{"experts_per_token": 6, "moe_layers": [3, 4, 5, 6, 7, 8, 9, 10, 11], "lr_router": 0.000321, "steps": 3151}
Below are experts of layer 4 (counted from 0) of a mixture-of-experts language model. Rows are named router (the router's row for the expert) and show model dimensions 0-191. Each number is 500 + 50 x the weight over its row's rms, rounded and kept within 0 to 999. Numbers have three digits each.
After each expert's rows: "gets" lists some tokens that make up at least twice as much of what it gets as of all text. This comes from a sample of Wikipedia text that the model never trained on. Tokens count by the router's weight.

# expert 105
router:559499532474464477617516439508559416421482511579471568392477495421467552543528475496492547481481507457421514488557520568499490683461549487502508564502515517531481520618502461527461427500498476471440455471517524636524459485477455439468471489448434500472458524539455602539511499404492375465588522541467557536502519437491481582582475458557444473482515499620502519557436502461581485444577469509488564487540544474444518491528504564456567522474492461568397506448548461509534510486504577540522472570426448487503457470481487463443544502395582572517462465517551507564527545495592387543
gets: " was", " is", " were", " are", " had", " also"

# expert 72
router:518531500486529388584477476491586470464502536698486567457469395517433485521482456608480508598472613497502470570529494573466397680488491388491548547435498529485455556531573456518485477502539480470489492462483446543554373479479516469491568513429400513488445534531427467485501577456424494537530481512494439572468498513509529529598553537498459418501539541559485572480468462479466440521548456488466511439448526486464471460531517509474463454493518554550448549409601480501527524548556519559519532552425469470515379463445491500436463512501527458482476484488509489514499596472567478510
gets: "2", "3", "1", "4", "5", "6"

# expert 67
router:507475496532537379548400456477494492453501502633435630499420452433532564465440461485528526548516546520519401529545539614473375532493513423533500548497493537569515510545544474557453424486493471477459541443477486562509368537567499451465521586411504480454515482467504600495502531453480385514542496471482527573501506551484523594590500496487449475500488476483530543507484511519521513438538448446431536457486546404516513439589460506476498442510516500542426505408488499546579444498491512572567553510492438389553426537444558491522444481480601559478486511497477622466483615468538459503
gets: "1", ".", "–", "2", " ", "3"

# expert 78
router:493513381424499463555478479456513525536431456578455572392413515525406568468476520523546513583490630442430420529588547495422411509433527405587465544459450490534517564536523464546482476543463480475472539485545555534568460508540476435449535523419406503491493484499485589443460618438460440498554469509458480495518444577458535502587471493495468399421508510526511484585563469508498473445510457473447596369466530431520521486513513564481483407467507540532419534490559551483560419530443504485592479503467480522557515538481564469493489477484536449443516470443532486456508576467527386471
gets: "==", "S", "B", "D", "R", "C"

# expert 71
router:577474416529531468576504473463492491476478562661511515383504486447450530480474488524566515490528667471474467510551513517474501482445510454540470594454483514510473600626516432541473367540527445538445458478492508471547456485528490481486535580493405459517540493462480586505377621480493447463613473566410585539542454460505521561626541472476475406518520455509540564538582515488496406472540469500436531447449542456530473474545502532503560409514584498520459545453534454559539467561479540544588524527486482484511481493485558467502506509425541515444516485488515533440448486465590473479
gets: " B", " K", " M", " S", " R", " P"

# expert 87
router:594501497525541417567456482469535446426441474672463573457444444411492519450435523508517475557463529460538505575551520512464440542491561464547570537418507576485486509527585460517465413549429490517467486451513482625607481468512539465491524585455456479472481546469445563470483563428498411491544453476483450577531423546470557586597528490507466510458508475518549529483517553438496464424566392483489567483453564391525496510561436544490538431440571478593426500419554436568466483504489512532532534538457469467537518584447533477433470443451557527489475495436514550480507556427542433534
gets: " ", "1", "9", "|", " (", "8"

# expert 68
router:473508449491581460502475473539513465516502601586401530498399535481403545480541520498483492509477502496490446611546478614497453527486552365519605583523545503554470534576596459527433399543551520521346568440570444501523436460461505457536588497512401470495551573483482551486398569441464495439577482549514451540485486519515580572524489486457526452475475509566460524494610558461459428455579516516436494399446490430434480369525484474471476464471552520500419488458545461517481464526458525532554464555489492479547478506496502519488548516499557529444468449493547547566497518461584458506
gets: " by", " of", " with", " from", " in", " as"

# expert 81
router:521446475452579435587455400479528527472502510682451590425508455485467524508513481557565496488506532494475511570547511527498443608475558455569520488428526541480574583488498465511461441493516502505358482510540543547567419421538491424504505546392433572479460560523483511454465576456504423500572511472432494548542470496533568543592551494483461472437484461538473589564550523466560500455558514470441603497479583463498534396551472580444519487492490483581498549438501499491462399555471526590525483585485503456575485582504586464423543449503533495483519491411513526492506519509588504516
gets: "\n", " |\n", ")\n", "==\n", "\n\n", ".\n"

# expert 73
router:576502407525468523512475487482516494425516524629476516372464487415495565444474475541530456528439630461480474497525456531493512499447465514574545571461507596526533574608545398584498410511541457524474505455525532463519449435497534485488568567444434535481533512498515584539398542493452410515584484538457499602506456472554562578584486486508443422461479496554557540509530488450574444450592488519532512412452520497486518487580459513469578432457556554543450549455483504580557512572492512513610507534418452478572507474466627445505451556468544475433481465521503534475448506504563444485
gets: " S", " C", " T", " G", " D", " N"

# expert 111
router:548481473522536417485522492473502449460479567568424607492443445436497536513465431536459453538488593531468518509520488562467453554481467491569524575484520478469571498502568404579550439467437482452448505464484480618499448459492484468490532569415430504405449502484510517535418617475452429494554481562436420481509499561472536520618477465454502501427553494600500547463496526443466469447588493517494499407423601451525541386478405465480531482551519519499461589468512422522444412545488529559508510494453424513543480516408556469500483528499579490449489524480563507463422487500621369486
gets: ",", "),", ";", " (", "\",", "\""

# expert 118
router:515440468495600421569457475503524480491507536679461616434403484496457562475503497534504517541450541506450444535515510524462497514498471403569483547446530549531530504536536425501498441484442515531484555389518460695529471479550478415510529548404510512494443545506492491484415574466480448491559525524449504467534435504516535518604480461514452451508498518507497555505541476441557447476517467470442537448503512382477524475544518523525545495449530517558467616461515419569525479509526515519595530621467487477498484492508577411438491491401507522534485510525503497522491643453624423528
gets: "-", "|", " |", " -", ":", "=="

# expert 74
router:577483425531515510489456494413509495525506507652445589444477503502447504526517463566460550538472523474466519582598517569469414537482536489600459465518520521537530542507461452516467397512410415498454507510557528548507457490515483438509488592421414461456428530550505529471382574514540410512614468512477431517484507527533631563591508462431502413496454517533572500458572540477528477469530419435515485460487538421515498472535479545515467445523542519557441616392479517495452424579510502566509492493473395426545453553475547424515491497527511486491440472534492587467438553491530395479
gets: ".\n\n", "\n\n", "==", " (", " \"", " =\n\n"

# expert 86
router:447461521442496370522465470440535452514528461659500653508434501434472476489482459503497533560507541509477429608535476610436410586417464453520475540528502576506575524513557475470422411468511496510443473416552562570508472492560470516518468639409449462425446483536534496494495519435500418568456526460480509534496540477489489553527473448481503415536500468536565556488480448487496475473548475494446530405451496456480571476573474541448524488491515482517401516482455458619560458559524537548587491499438417426488408538490536557503523467465554478475519502493449586498531578439552489445
gets: ".", "1", "–", ",", "0", ":"

# expert 124
router:548472446513536397580469467434590399485486505651472555433463423471449544447482485512493536537466560550426433550553546556453431587461522435580523545508516549507473539551606396569439447481471504433404545422515508598539435437478517452494485543469464502467460503512421540471441553436510462463619437542465486567536513495529548515558532453525486438454491467548525562522570513522533479434590430454435530425449517401479508439546492546442490484504524538566436553446515519516521437575467504519547485524426425462567453565450525481453517496525546535540469531436490576510463568489574467517
gets: ")", " ", "3", "6", "4", "1"

# expert 66
router:524517435454560459513459443517615458533486554547516526534487489518460561507481547491530513495469482477521433553496527584481510541527474450592531509462549499521529564554548509514496355541469482466387576484513486588514532513497559432503507508515452499451513535510489510540458544410501354530562458545414466524476483495489565519583456506454515415438473476525550604545559537502514445488556471446407562360432475390451532479497519480520499448512563496522272491431516506582529387514511512538511477556511444430496430557434603472459498500454491506503452482473521502573471532511551427479
gets: " in", " of", " to", " on", " for", " from"

# expert 104
router:540480495502534441542470437462528495521434514641430540346443434487481481435462523513494564512421573492493463554514515587411421577515530433534553539471552502518545522591551400503441457516426504488412503432563524663536461499549466485474490492434434558456490517532450549467446532483519424442575485531448463522518476513479525493547536500493403464480506454594560523541536495472585434429572376457460504415433542386439473412519507514451486465498576508515495536460522468530530448586526493582555475507477387455526478519450550460428528492490529489497441476469506534524453550481550465512
gets: " |", ")", ";", "\"", " —", " Team"

# expert 112
router:570539479546522399489466501506507452447493470717467589481419423448449534451468472493427553509549533461492501479598473543419417529459524421527522479509507557548529589514570489528507482505466482527413523440514502600519381443522484468450506507419543539453548544564494479494494583518512430478487490549466491472539440492497553518567486492472465471512409442543543491478463486511485503407518352393522584486482511427480492465505453522469544495525540453488383500424578453498537474509535528557517491543493509502445490579431523528502453485379608583421493529431503532475470577443509490446
gets: " ", "1", "2", "0", "8", "3"

# expert 77
router:516497427462590435572454502497599498479446497535493505529470489510438560524509499530502530469463482474495493576472468592450529583514481465505552491455508584521468554568548496544455395570464475519362565450474478620503497509511548429460565526512408576529518532477516505548497501419465375496560463537444456490538451572490557496595485468459472452458442460539539592554571523514544432487544480437461518406464493441466479487509506502511461408515572542485291504457514529548513420514512576513509436544532426461543466555430586461469519502424470539509448497446574505552451563465572424519
gets: " to", " of", " in", " for", " with", " on"

# expert 103
router:481443491504512402523457486393491485528499479567435511419491469474497424483481574576496534540444608488421453592592559583454470589506503430600587579527553476526563594520499491477403452497483504462480463488529520576507509505508551429530473591438434547480463527516536517526434462456464488499641409548424537508509418538529530603522496461513502440478496464493530527449528491479548461471490466472438491430433573464467484357542517494517492447492509505567417511426553474529522469542538497553534529593504423473555456531457617477404463448469584535475420527514524577481460518455561481540
gets: "'s", "\"", " his", "'", " their", " its"

# expert 106
router:544472400468606482508434534439493421498489555579441518397434487447433543454486447545505485497427503503411500564603534663493507560441494453516525528448515549481446584575490457498457386507403489516462472403490495606498453451482575438437535476450418498431486517454425521497464535513496448466584487565520490491518477485468535542553491536493479455499516538556550498523479556476503467389511496411511571427457502485512505455521518491453530527499541474550354575473534452535564429563458539597588447593522460484532469540457505450489501533503551556493444459533498594469516567457579487555
gets: " a", " the", " as", " The", " was", " an"

# expert 65
router:512503452542493378507492382480519499478501542614491559488459445491481524539480522549553485530440640497477455588536600545501439576541457449512533489483480510532486523589495405503453511541462436475496535418511489531529405441507506495462554537418440508446518528487460514501481585472477441523561505492551504538479461545500496583542501495458458432456518511525427493578466496499521458515483442483458494427467556333465474375539461487459492475489521536583349577391528453520532489570481543564552518556437525472514455488439484444413566524530515493428471470510460541538426580462503345502
gets: "2", "9", "1", "0", "8", "3"

# expert 64
router:543499454499541378534486497497530479485463482751474539454460471474390518534490507611522445557515526527427460549508466534478451607484488479531479554503489552496466490509556491511492448495489451475442561449569492611525419452519547526448549523389434542472518499504456497456479500507510464472544421521478459594557519453508518558545478503446467440428466482540580563550507509515512423530567411426484561440466508436470513439557493529491544433453482522550466607422565484543572473485539530529552513557408486478519458520457572503456552461432543507472462490446558575501414635468527474506
gets: " ", "1", "2", " (", "3", "°"

# expert 91
router:476542424465542431506457464446495511473472538665461576481481488440500597483494524558514484553506605510462509587562523566482434516491540413558499494487508539479480538508604483449484456524462425472427541421540510535570424441536585510493533551366419536420548471570464532566517528474527431454542499463477535564490436559485531561613492463475521485459493509577500549530471521468509482483514512454492554370484519400447492467527479528477564491469585498542438521485519474503495458564514533571536583570500498530491450503405574494402535522430593514520522518513495632558438617422523493497
gets: " ", " (", "–", "+", "_{", "/"

# expert 116
router:554480502481583419511524492444593462499462513676447536390459428513472507483451488499481505549456571528477483518581491519417463604449529399571543566465458516498513536491494466526468432489528429532432522473531489558598440508534538476507499566468430506422452525561462599515374558460471470498502451471446528536515531514470551553490494411494468490406506495514505551511540490439526515418609433493418471368420464517513454452526540556418485419457526502530424538450543484535536403508466548494590467507422431463542456505444506540406523494496545521520521490454537544471441546404529435463
gets: " |", ";", "0", "3", "%", "2"

# expert 85
router:463479531542552465576415429391521478506565518675460614493468390450526478466536486556471525593487524483469494527530508521443463551523494428510535578419506582536457563511559427489455514538439516454414510445551487616523454479544460509457542587467424557495488550508511584507410545494449435471529439489451501541517527453509576490604477425466492501442526519604516527536511476436543473521490515415528454465512510441516519491583480516475497515517520560460404497496507420533513536515494484514662474553509415482535468493514536454454485544407547525496422477541471536498416549432576394502
gets: "-", ":", " /", " Born", " •", " Total"

# expert 58
router:501519442524523393496529440496512449482508547644448579497462518482499529535473519579555518478497599506466551474588488535459425514530478462497499464509529548532513585538484369569549472556497436505458572424510485657566410499521495421512535493446501570495521523471448552509467593457540413488572457522468478497511446449495600572532485476494540455422437511514506535535472531512487440436491393423498503433489520419483539390501462542414514450495546494539347555465478464589467519579433543542538486562492497502490497561466497457438529459467520499481458556447467540481473593511509356471
gets: "9", "0", "1", "8", "2", "7"

# expert 70
router:469520495484488415511462398456503446489511511670494569338458464509396492517499543500558491520444519519504524554560524595462425655502486401551514572443525474540567559493544425493509481533537538514405464459560465590509460480480500466550489556424417495506509538456518539477487511521481441453543465484407494558455463470485562484544517451429459480423442506500499593528533500393507490413528443420471500506467484380501438391582518537496532488478590443504502549449501461532487494586497500540543494559489492499567452552444561485453489493448545495470495434475574496479462581529583430480
gets: " |\n", "\n", "|", ")\n", " |", "."

# expert 120
router:595546469456561502543502507464519474483477513607495527460407481473478588472508531558469512524480582526457450509599498531451488577470536404574531542515556569525502537556542387580479472508538473494429495418522475549585400460523578512492461545412385517514538500445535571468434472529483417494607456517471519526526474475505578541555460477499514453418449476629536547480512459446629451479582467455518564438486574460485522428586456516461518438463546482556416520379528456558510461607463528511600489593457493464511479522468563498462507460490553497498469476520532536499502583485543425538
gets: " an", " N", " Al", " al", " An", " de"

# expert 69
router:572507531469553369506513471512533473463515462641495603449406459492417522456517533477493506464463627557480507577589426523446428527423495357570568502473498518496576535576519443520451455504496495461499480431564482605533419479462452429488503489424488513434516498488504494468498530418523395460538455505464524559540476444485515559503484432519436428459481494534550538522496458489500452443513475439479541495450499502493552403488519477511461492501520525484300515482487422488572374561508584512521461476408497437525447483469519529519521399501559488413494436511512512485483591473484483533
gets: "0", "5", "8", "7", "6", "4"

# expert 114
router:558504398467544424545456434483601457481494553561499552499503463476501499540555466568510512552494554449531426584461467607513506549521446412553530556454543554470474620468566470465476469495496457558438524512522470620495456527548527450434585615441408533415463562501500567532417535474479494468544524544477460526523463476478542504554513483509512416514472517512485549571523537460531453402540433529449518401395524380459488479498508500486474499409530495529312577499492480546529476468526543570607468540515434521472425513419583509445518456472542494421461475497520517502477543469560463463
gets: " the", " in", " of", " from", " to", " by"

# expert 61
router:541512476527517354597480443505490513525492537655436601483446423456454508530457465510468530553516574486447453497534502599473430635472482488550517520507473546499514570516563408492475458549453426539497544426548535555483452529483573480488512557409454538457482533467466528514495531471467466495617532504522544526459529477490523553607496477436424437411460449548491492542465490481481410477534407473475477405420551387477544440571526546433503442491521449525402540408561498549554424495443515555560514549429464450490432473413521505435533499501540469485489485503504558536481561478510388496
gets: "1", "2", "9", "3", " Prior", "Education"

# expert 92
router:547520423482572428491455500450599458532471531658455549487458481464449499486483500545533476530488636499482435575599509600512470593474503446525503517467570531538544571513583443526494468489491496503419519433553526568593436436569492490501543521429435490501471537525486553476490509483492384487590495503441482531569448472531565564590521447519491475472474469566500600571551515472553486485520457447466490417462544426482562426459507555478519503458570526494430637416552460585534457586503560509549534528487469490467491541435539451502494477480541451506420485463499615557449564436562447519
gets: " ", "0", "9", "–", "born", " on"

# expert 125
router:494487448445539434530442476445546515446481497682451593455451472453479450429535448562443538574513523518454489524522498539461452583487469391610455527493493552546486492527492433477445440470498477509483540448515529575502454436526478424521543567381478593468488502489541575443423565492446458490564421555451495519484489553474601510613442436484462475475502556514552571521533468456524453501544424395468568427459546396497505506537528550474487466447469544545475559426441416541484499480542525520593460567503457502451460497461540433449466478474564480496524455434474498563500621474508411562
gets: "-", "|", "==", " |\n", " |", " =\n\n"

# expert 102
router:542515427514564482522455429404477488517482521666526598480531523439409537482538445553485476579440568464447507503588521537479446548510563488590527565439538504491575575487518453564451391509421440487490517463520561552582438481504474439502540547453422449465483473531492556544469532465471389482600475510439521552487473497485579506571502474470504450467426524507472561566561560519528400519522494527424544361483507491521518452616484518518477442509567541579456531427510531450533437478566553527569470500476498479565525506433575426507531529478570516404422511508498556448491525492578468434
gets: " (", " \"", "/", "S", "C", "==\n"

# expert 107
router:467506511461515446495464495404588458545430444679429589381467454483480475457449507476530554533518544554449463557514531573474440654520519417500536561443469542529519526553561428490452400522492490492431452463566513591538470498511486510497475528454398544458484517521468566508407506496431452496528545540408477510476481436479548493505508468444468529457514520559549555610589525460574443471557428467465544406465536371432484431492554569489482477484555521470506530406548483519578491531501542527559476493468432496551407546430542502467551448530510478497476481436545484488461596489491495535
gets: " ", " |", " —", ")", " %", " Total"

# expert 123
router:527465465496464475553475515451531434509498518606495527415439522440421549461536484528484484553486512535479425571588546561496515616529460466548545568485545518486460532524509474548513463507506468537508485478483517656583409436492491522488505498400463575478521466475473538529472460533513426502629441489466499478539482443476546603534498540463519445418469491611518522456516516518536489464595487402517544404494573473513498388538482572483516446492517555580385593403593446544495458535557573510548506590450479488523488500414604461449492448418611494513481505525563544527497550477556443535
gets: " was", " is", " an", " a", " ", " are"

# expert 95
router:529476454515623390512432446458558415440467483660448557472429475481438515444468527535517557540483631506467480558512474602464426577432493443510531529497532517507517536583527462570489453534507423522473499505509445568568406496574482525532519532415439500468479493485420595455440586499481457478537495542451470521452476503483544588544566502532427462433454458504500484502513519481579459505566465505460536433446561407483558464557473482451571445439531511553386539480481462514523482511481499620556521578460485464504450541488543503472473466401504545493528503511518556484469619504539367516
gets: "9", "1", " ", "0", "8", "7"

# expert 80
router:598481420483560385509542479501498439481488607569444529471429503456504540508494459509441509486477563571473478569534564543480496498493544445519564600492551519459517521584489419570535452463427480458456501383505503625513410429509510447482496507457438457445479504463520513474393561466440385476574518542501433491471479526482487513556460452488523490438546429576537548457466493440479443405585531526426519441416559420498583388485421442502524503551549513499491570490590427456466416558501545626490494534513452507560454487461526493460514507452588500446486523440548530543448499470562436525
gets: ",", " and", " |", "),", ";", ")"

# expert 127
router:577464467452503449574499424446497440442478523613477563444461481412464533514478549508514551523449606477473499577540482563467479578411536398571550531477501551540500556583547459581461419511490485493419501422525504547549420481512491466513505533439414494469509514546489550513454542449515415464576503507463516571490429532535577566618488487506479405452436486587567554569477486440583420471553452474494575470450533447449521454565510524451508478522588472538426536439527500519494482566498543521550527551420425487504456498439574469426517472426566525479503503470495570541439555483604371494
gets: " ", " G", " C", " L", " s", " g"

# expert 113
router:560513384429560492580443501496538449512465488656511572407478463484428511553513533550503538475488542491473520572557560546474438535484549458567508486452478536532568566511473468541427404497489455480454522466582491607529489458497472423480522524402462452466469524484469478459423539496524367542603463458486451534518474553576606532573482523439492465443443472542535532535589530511574502440593466493467500479501491411502531478530482575488491453487517502569447591413460492512519413588502566624546542525505488468528456547541631458425509476518536516465486509489481575490470582488563420499
gets: ".\n\n", "\n\n", ".", " |\n", "\n", "=="

# expert 83
router:542489501491554485558500412435486397473420475565532589485496506514498544482484391502515502538540570479428448479615507521530472604428457466565505486465530564508573595556586432488481437532543549495462492429548516646555496485524497459466504535416399461426417552502447549475443615491449466559538456552436565541527542512498475540534519474445487536473477520481447557526494502482514506415552411466475565470458453438509522364635499530510525509475486485563352492419498472496510438485471478548575535437427422485476463473479585441458550531424521462485492501525535532488527529501517438466
gets: " that", " it", " which", " he", " \"", " It"

# expert 89
router:560483456473560344537473440495547499509547501623483544401412490465419525457493471501504502571479568515525475550587473595435437595477530389517470554488486535488492540523619482524503433493516432557473510482549495583473434433495504442524550578464465485452527521470450564489484517471412473470541472525478505535538526503525519531570492437465417455486514503518492590537569534424547418480494404429483511388497536452456487469621530557499507447479576502533447557458488484504536451532518555556551526596418450434575437512511552431450523462504572520403484449495506517544502547440554377503
gets: "0", "3", " |", "th", "1", "4"

# expert 100
router:569484503560574481533467435455478484472532550571516514383510391483393491473495498498577473528458545458431481526556520616519471644506463447535541498491518526534456498552584448527483429532502406478498541472521555572566430444508593461539572591509408531470478446532521495526485583513444438440615514498509490554548473519497544551560495494534460478483467453530545532560499536469484508465603532430462547441459559499523498489593529533474500426486560534557398566421525477593520436560527482546537542593477469448526524461449493472492507524542630504451492502497440572542464630422524449552
gets: " a", "1", " one", " two", " A", " three"

# expert 109
router:554524465526611464523491454453508518470504546536534541398415490448482506473467504519534521503426583495448488550573497540451528590428505453580545566380507546514497512578523517527476465463487487518425506516553489658526429447535472465504531530485422542423509505535473582440533521486490517539568470513441465535563484490431571589619529503484508474509456467609496518539547527440531426418557473460456596396471554450464513451464496537476466529503518472577379552378538434513531462583503521614614465561510526498537492518435513524406504470444565501455502486560492491535468604467517488538
gets: " the", " a", " The", "The", " his", " their"

# expert 19
router:516487455472516373541504404470504488474554498674522612412470420502507588456543499507542488507461547515497522542488495580460398547465521424570526481443516536490527604508540402539487486505479475452333511458526555560521448451492504453448516537411475553479423538550455550499429550432491406420601513488466492593549462527491583564528494471538466457412460472542536567503510500428564460469510544432466612501476498478524548416554478546481516487455544480540439546456485457535502476527490496569523562576440454455566466545504566532467523460503590540509454451486536523523496513503591456545
gets: "\n", " |\n", ")\n", "8", "7", ".\n"

# expert 121
router:569540498441501422484504462419496449576421539566520622457473505515487511497446487530550544518521544526502506534533500522510461550529531417512498537438525500574568498610523471573527399510436475541380509501540482675493522469461498460469555541467461510414491484426503568440444502440454367542494528561454517534488546479541582540522416455501487499462490561481493594548506476537610478456556395535394513488479449395494484446540502483470522509495485463549379580399461428533499435533461486583584457579477423543525440569455564462505543542490541511512496465472506489480448505456573523523
gets: ",", ".", " that", ".\n\n", " which", " where"

# expert 79
router:556516428425531469498507463481514465454504495661464623412455462464490539458503478583565500537428517478503497504494452653473459627470520494602494488446512510483504589531511441497506460476469515445400492475562536516573446423533534467470506561410432511506439572471488550517437585440499462487520516476464461604495414501515616500564539417490480445408487492561530565532487503433514505367518500424475561515470548490496499402530498531465597435487527458584486565467487509565524490563476479521533476622465491432570486535487541468503487520474547518539493458441467530485541557546607483496
gets: "\n", " |\n", ")\n", ".\n", " U", "==\n"

# expert 115
router:502518429529593360540447396468495511463485526631540528486454469493408538469468488528537460571522586524493477580516544606507404517467546411564524538512491512482484520579567432477391492530468450497427530494534520571598429469510508439494497562423395501384533483507457479520419585530430459443590511529456468554565461494566558545553487442515478462479518516543440547568497474511569522440544448537485496424496490460513482369546462474537465440449562508530445579467589441540485447525524573547528475508430475463540496461437495497534557505506502536492436461471561482546459547455572430546
gets: ".", "4", "7", "3", "5", "6"

# expert 88
router:586537407451590459565472487480516480500497553541514548430459407452508494521484453519515476558459642482501450556494490572472529623465465419607549582467531546541522576495556467515451437517479449481475541457534495611540424493531522451506555530396423520462494502490503491497451517511447515491488468488465435511548470451490537565591532512489509414536502527516483504549539510414524398455530486478464557391439540394439466479470500512489490538503533475582355546415511464562540446575516542594595521503527493527527458562434574448436489452441548510493455442487507556494425626475566504468
gets: " the", " The", "The", " United", " an", " \""